config.yaml
n_experts: 80
lr_router: 0.00213
norm_eps: 1e-06
beta1: 0.95
Below are experts of layer 4 (counted from 0) of a mixture-of-experts language model. Rows are named router (the router's row for the expert), gate (a neuron's input weights, with its number), up (a neuron's input weights, with its number) and show model dimensions 0-127. Each number is 50 + 12 x the weight over its row's rms, rounded and kept within 0 to 99.
After each expert's rows: "comes after" lists some tokens at least twice as common just before its tokens as in all text. This comes from a sample of Wikipedia text that the model never trained on. Tokens count by the router's weight.

# expert 31
router:53 43 50 33 21 58 40 49 55 49 55 42 52 37 37 45 38 49 40 63 47 52 48 56 33 64 40 55 51 26 53 46 32 53 54 59 53 51 38 52 50 45 73 56 54 70 76 33 64 22 43 42 58 42 47 43 48 48 41 57 47 57 57 27 53 50 54 26 47 61 38 36 46 26 27 57 41 49 50 28 52 37 43 66 39 60 74 34 25 28 58 55 68 44 57 42 55 48 61 25 47 42 38 52 64 23 55 46 45 55 36 70 38 43 51 47 37 43 45 50 35 70 38 51 55 43 50 70
gate7:53 69 55 60 55 62 40 52 38 42 68 66 47 55 48 46 72 43 46 43 56 30 49 52 61 47 52 77 57 47 45 45 45 43 60 34 41 41 56 32 49 54 55 38 54 73 62 58 35 72 55 40 67 38 48 43 45 36 60 50 53 54 46 53 62 37 41 46 40 49 54 53 68 61 45 40 19 44 61 52 41 49 63 44 66 62 28 33 59 24 37 40 54 50 28 39 64 52 37 68 42 63 44 61 43 45 53 40 44 75 59 53 63 43 69 54 56 64 48 41 48 81 55 69 78 34 26 52
up7:62 56 56 21 47 70 58 58 70 57 71 65 40 43 45 50 46 39 52 40 31 41 50 44 66 41 39 45 47 55 55 41 66 47 61 38 53 49 50 69 58 54 65 46 52 50 65 62 45 56 54 39 49 45 40 72 27 36 51 41 47 60 47 27 44 64 59 44 26 66 60 53 55 44 58 37 30 62 58 48 64 60 76 40 47 70 46 46 35 41 43 31 43 67 40 41 44 59 36 61 72 39 47 73 51 72 46 29 38 73 63 52 72 54 73 42 49 60 45 50 47 59 58 38 70 45 43 41
comes after: " |", "|", ";", ":", " /", "born"

# expert 74
router:32 42 58 51 35 61 62 48 64 69 67 39 60 69 32 37 54 57 46 54 51 55 51 65 43 58 37 60 53 31 66 54 49 50 53 53 62 68 43 40 68 64 64 32 65 53 50 50 70 53 38 48 54 51 60 50 36 31 41 45 21 43 47 57 61 57 40 49 57 51 40 34 80 29 43 50 48 41 42 51 53 41 46 55 56 48 48 41 41 46 59 72 45 59 57 26 52 62 64 50 47 49 48 55 51 12 51 20 55 67 54 47 45 66 72 14 44 47 27 51 42 51 46 41 42 55 60 60
gate3:31 36 50 52 32 20 38 36 46 60 52 47 37 39 59 38 51 67 52 60 46 26 56 32 42 52 69 58 92 44 47 34 51 61 69 39 50 58 55 51 58 56 36 40 57 67 48 55 29 53 48 38 59 47 54 53 66 41 44 44 43 40 60 40 50 48 36 48 28 47 26 54 45 33 44 46 44 37 32 29 34 35 32 35 57 44 44 53 47 41 59 46 45 47 69 55 33 43 28 68 62 28 43 71 38 57 57 46 69 51 47 51 43 63 50 61 44 69 31 49 57 45 66 43 61 48 55 50
up3:66 35 51 43 29 52 48 57 46 23 48 48 57 56 47 69 40 50 49 43 39 66 65 66 24 47 62 51 38 40 59 40 51 54 57 35 46 28 54 37 53 63 39 49 42 60 36 54 74 18 58 64 49 52 49 61 43 41 53 67 55 60 38 78 49 51 38 45 36 68 36 55 53 40 38 37 60 57 30 50 59 42 48 48 50 50 58 46 53 37 51 34 42 34 33 65 28 49 38 44 51 44 26 46 53 52 36 43 34 34 17 58 60 36 52 61 80 64 49 48 37 49 50 61 59 48 53 32
comes after: " of", " the", ",", " that", " at", " for"

# expert 49
router:51 45 54 45 23 42 47 57 44 63 60 19 47 52 36 31 42 54 46 73 73 48 23 66 28 60 45 62 52 46 51 54 53 50 53 71 59 58 45 52 54 66 70 50 47 75 57 48 56 43 47 41 53 43 48 30 51 36 28 59 43 50 67 47 56 45 59 33 37 45 28 49 44 43 53 67 49 48 35 39 44 24 44 56 61 65 56 44 30 42 42 43 52 65 57 41 52 77 53 64 30 57 37 38 42 46 44 41 48 42 37 61 45 60 46 52 54 31 29 61 44 53 24 33 39 67 61 59
gate3:52 45 39 67 40 58 49 61 50 58 38 35 42 31 43 62 44 31 42 49 64 57 56 34 50 47 60 65 40 42 56 56 44 47 53 67 57 38 52 47 33 41 74 62 45 45 31 51 59 37 34 45 63 42 51 45 43 54 55 30 51 33 49 46 23 60 32 62 35 86 35 41 43 68 63 62 40 37 54 65 54 35 55 62 72 44 64 45 51 33 62 28 67 62 34 38 42 48 58 30 46 47 74 42 52 55 56 44 49 47 43 36 47 54 49 44 26 45 42 50 20 67 74 51 59 54 44 52
up3:58 46 61 40 45 35 60 57 55 42 45 60 41 38 52 40 38 78 62 44 33 26 71 46 44 63 45 45 56 26 40 39 57 42 57 67 68 53 52 67 53 28 43 40 41 45 53 54 62 53 64 60 22 37 50 52 62 36 52 41 49 55 67 38 36 68 86 40 52 59 60 56 25 29 41 54 58 55 57 40 64 75 65 50 44 37 30 58 64 44 43 71 48 42 44 64 43 46 39 49 51 49 40 34 51 34 56 67 63 48 42 40 26 38 45 52 45 53 46 40 71 49 49 46 59 56 61 34
comes after: " a", " the", " an", "'s", " his", " of"

# expert 51
router:48 46 40 36 55 70 45 62 45 50 52 30 59 75 52 37 33 45 42 46 59 68 35 60 44 51 34 70 61 49 55 46 45 58 64 71 45 54 38 43 79 49 42 51 53 58 57 49 59 35 36 42 42 30 48 34 27 31 46 51 47 33 71 50 54 25 73 47 50 68 50 24 40 50 48 51 36 36 38 38 60 42 49 68 56 50 53 35 27 39 61 51 56 60 46 16 69 60 60 50 45 53 48 36 55 38 49 50 35 61 40 62 42 55 65 42 51 35 52 46 54 56 33 24 48 65 60 52
gate2:43 62 56 58 54 60 70 64 52 44 54 26 59 58 77 52 72 43 36 62 34 49 41 57 65 63 34 20 61 39 40 62 51 43 38 83 43 62 43 40 66 48 66 61 46 63 38 44 46 44 31 33 51 57 61 46 43 59 68 51 55 51 48 48 43 55 58 55 41 08 74 39 47 51 59 50 54 48 27 53 41 52 81 71 61 62 40 61 47 57 64 59 65 63 43 42 53 58 47 39 37 57 61 32 52 43 37 47 52 58 54 59 49 38 41 49 65 36 42 51 41 38 45 41 51 66 49 51
up2:52 60 61 63 60 45 61 56 18 51 40 44 50 57 49 51 39 44 62 51 59 52 74 36 50 38 17 58 40 65 46 46 49 56 61 56 56 64 31 69 43 46 26 49 45 23 50 43 26 74 52 39 47 63 50 50 36 51 58 61 57 36 48 51 50 52 24 70 45 59 46 38 38 68 65 52 50 40 63 42 52 37 44 41 33 55 30 75 44 43 56 59 43 53 64 52 54 63 42 44 76 55 65 68 62 51 69 30 45 57 52 57 42 76 56 58 54 37 54 54 74 47 37 53 53 53 33 48
comes after: " the", " The", " a", " his", "'s", "The"

# expert 50
router:50 39 53 53 35 44 45 59 66 52 67 42 67 63 50 22 20 53 36 43 54 55 26 66 39 59 41 56 64 47 52 48 32 46 56 39 34 48 48 66 42 61 72 61 67 41 65 59 68 48 49 47 58 49 45 39 54 46 51 75 43 54 62 53 52 40 76 44 57 44 42 51 47 20 48 54 24 47 60 45 55 39 59 76 56 69 73 25 26 49 47 62 59 37 37 46 63 56 53 29 38 64 48 26 48 43 47 43 40 57 44 47 42 49 53 48 56 35 56 69 44 58 47 40 52 49 65 65
gate1:36 43 47 45 29 29 68 39 49 33 62 31 69 29 62 47 32 47 53 49 68 37 58 39 57 80 30 62 47 38 52 41 50 51 54 30 42 49 63 61 28 57 49 61 56 44 42 43 44 53 56 49 38 65 65 49 31 46 72 68 46 41 58 25 50 73 56 55 43 35 41 43 43 63 57 52 56 54 37 54 37 68 45 47 37 58 64 55 35 50 56 54 57 60 45 47 35 52 45 44 38 44 24 49 42 34 35 28 79 28 50 63 40 37 50 52 63 45 55 59 42 55 63 51 42 53 66 35
up1:50 56 59 57 74 66 45 55 54 67 58 44 39 63 61 39 70 55 43 59 68 37 44 61 46 63 58 29 46 49 49 46 72 59 60 64 22 48 42 46 51 45 60 54 52 68 63 39 36 38 44 58 49 54 38 60 68 51 39 43 51 47 54 40 73 48 49 28 48 44 45 43 40 51 83 44 09 43 52 46 32 39 45 64 50 48 55 42 45 44 68 54 49 52 54 53 36 47 40 40 64 51 42 29 35 57 47 33 39 44 45 76 52 25 34 49 45 47 33 37 59 61 62 19 48 33 44 46
comes after: "|", " |\n", " |", "-", " Total", "\n"

# expert 18
router:56 46 45 24 41 61 33 54 57 61 45 19 55 71 24 48 27 53 42 45 42 75 31 48 41 56 46 59 63 45 54 38 37 39 61 66 52 57 39 48 69 53 50 60 44 61 67 27 45 51 50 40 39 38 75 48 46 44 33 51 42 56 53 52 59 51 74 54 46 51 33 28 51 30 50 75 45 44 51 31 70 51 46 64 55 54 65 42 52 48 58 53 46 63 50 37 62 79 63 39 48 62 43 55 52 35 54 25 27 52 49 54 35 60 45 39 46 44 51 46 32 44 32 39 50 64 54 58
gate3:47 48 61 49 50 52 64 53 44 67 44 56 57 57 44 16 59 58 36 31 57 68 43 37 41 48 60 61 47 42 47 65 46 38 52 48 58 54 41 58 33 56 48 50 42 56 55 61 52 48 24 44 29 38 63 39 62 58 65 67 66 41 32 60 35 51 51 42 68 51 67 32 51 26 40 49 54 44 70 49 26 42 00 53 46 37 50 77 43 57 64 59 61 47 52 45 42 67 43 60 46 51 46 44 33 31 53 51 36 48 44 66 40 54 41 41 49 48 61 61 61 52 65 40 32 64 46 46
up3:65 58 66 60 39 55 64 50 69 62 51 36 63 53 56 61 83 42 39 58 44 43 52 73 68 47 38 39 31 49 49 52 41 65 55 45 59 54 53 55 40 46 27 38 51 61 83 58 59 60 35 48 56 35 52 32 43 69 53 52 43 58 48 62 37 70 42 43 57 53 61 57 59 46 50 50 39 65 33 43 33 54 51 18 54 71 63 45 35 32 39 50 34 50 36 41 30 60 40 50 53 33 78 52 54 52 51 43 47 77 61 50 67 51 59 44 51 50 31 45 67 47 64 33 50 57 55 64
comes after: " the", " a", " The", "The", " his", " its"

# expert 11
router:54 46 47 58 29 39 48 54 45 52 47 48 53 63 31 46 53 35 36 57 50 48 46 68 38 44 33 72 54 37 68 52 40 56 61 70 48 43 43 63 54 63 57 35 54 76 73 49 52 55 32 32 45 43 58 32 39 50 41 51 18 57 70 27 54 51 47 24 38 54 45 40 69 43 35 67 42 47 58 55 50 37 55 66 48 47 62 53 51 35 52 54 44 63 71 35 70 75 69 39 51 56 48 38 59 43 56 59 42 62 54 84 31 61 72 45 50 40 45 51 45 49 32 44 36 52 61 61
gate0:59 51 47 40 65 52 53 47 50 65 57 56 51 27 31 61 52 49 49 44 53 63 34 45 44 26 43 52 42 35 34 56 51 45 43 66 34 82 50 44 42 57 51 64 33 43 34 53 51 51 36 43 37 68 47 63 17 48 55 59 47 54 49 39 53 43 57 63 57 41 57 54 65 27 41 32 57 46 63 52 38 58 48 28 23 50 35 47 06 50 61 60 36 55 31 35 44 42 59 44 21 60 49 65 43 54 63 65 38 45 53 48 40 58 51 53 24 58 39 57 56 44 38 41 51 47 53 42
up0:56 73 26 31 55 37 40 44 15 43 44 42 48 68 46 21 65 56 31 49 56 41 31 65 53 29 45 29 36 71 73 31 31 51 62 42 44 31 62 43 48 63 64 47 53 41 51 66 45 41 52 44 43 66 54 37 45 54 67 55 47 72 36 55 40 45 66 38 52 45 40 52 51 46 60 54 60 39 72 54 51 57 53 68 44 67 45 54 40 41 59 20 44 54 47 51 54 33 61 39 37 41 48 53 46 45 35 50 44 35 59 60 57 50 41 54 41 59 59 55 71 62 40 28 55 43 60 43
comes after: " ", " (", "10", " $", ":", "–"

# expert 61
router:62 53 59 55 26 37 49 56 67 67 56 29 49 49 35 38 60 43 47 66 52 51 42 74 27 55 50 70 56 53 61 49 44 49 57 50 60 41 48 71 44 43 57 45 42 78 59 59 64 29 31 38 52 34 55 53 54 40 33 54 58 59 70 45 58 44 48 53 44 45 53 35 57 34 51 61 43 41 54 48 40 35 56 69 67 44 71 41 36 28 58 37 49 54 69 38 57 66 75 25 59 52 38 38 44 32 53 38 40 61 55 61 42 61 52 36 50 37 29 37 46 66 34 44 39 69 51 70
gate5:30 35 24 69 28 59 43 53 44 46 57 48 47 57 50 54 38 80 40 42 35 64 50 45 42 35 27 56 43 60 38 49 29 33 62 50 54 39 51 70 63 32 45 57 42 42 48 38 49 51 44 29 29 56 64 60 50 41 53 47 64 35 60 31 35 62 35 61 61 47 37 38 33 57 40 39 42 60 46 39 33 49 80 44 50 46 53 29 47 44 52 29 70 42 64 55 50 65 37 34 40 44 36 77 53 40 39 34 61 71 60 53 56 59 47 52 58 58 54 43 59 48 60 43 53 55 35 58
up5:55 45 44 51 50 38 46 43 51 46 29 50 68 59 56 49 62 62 35 74 43 47 38 36 69 50 56 49 57 65 55 42 43 45 41 55 68 54 62 25 61 34 51 46 45 48 53 35 62 56 44 31 51 36 52 70 35 45 57 67 56 42 42 15 43 43 42 47 57 34 43 46 31 52 81 42 52 52 43 42 42 63 52 49 59 38 40 64 48 63 43 62 55 40 51 57 22 84 80 55 53 60 31 31 38 51 65 57 45 54 43 43 43 47 58 33 75 59 28 55 62 57 61 42 38 56 58 47
comes after: " ", " the", " a", " (", " in", " to"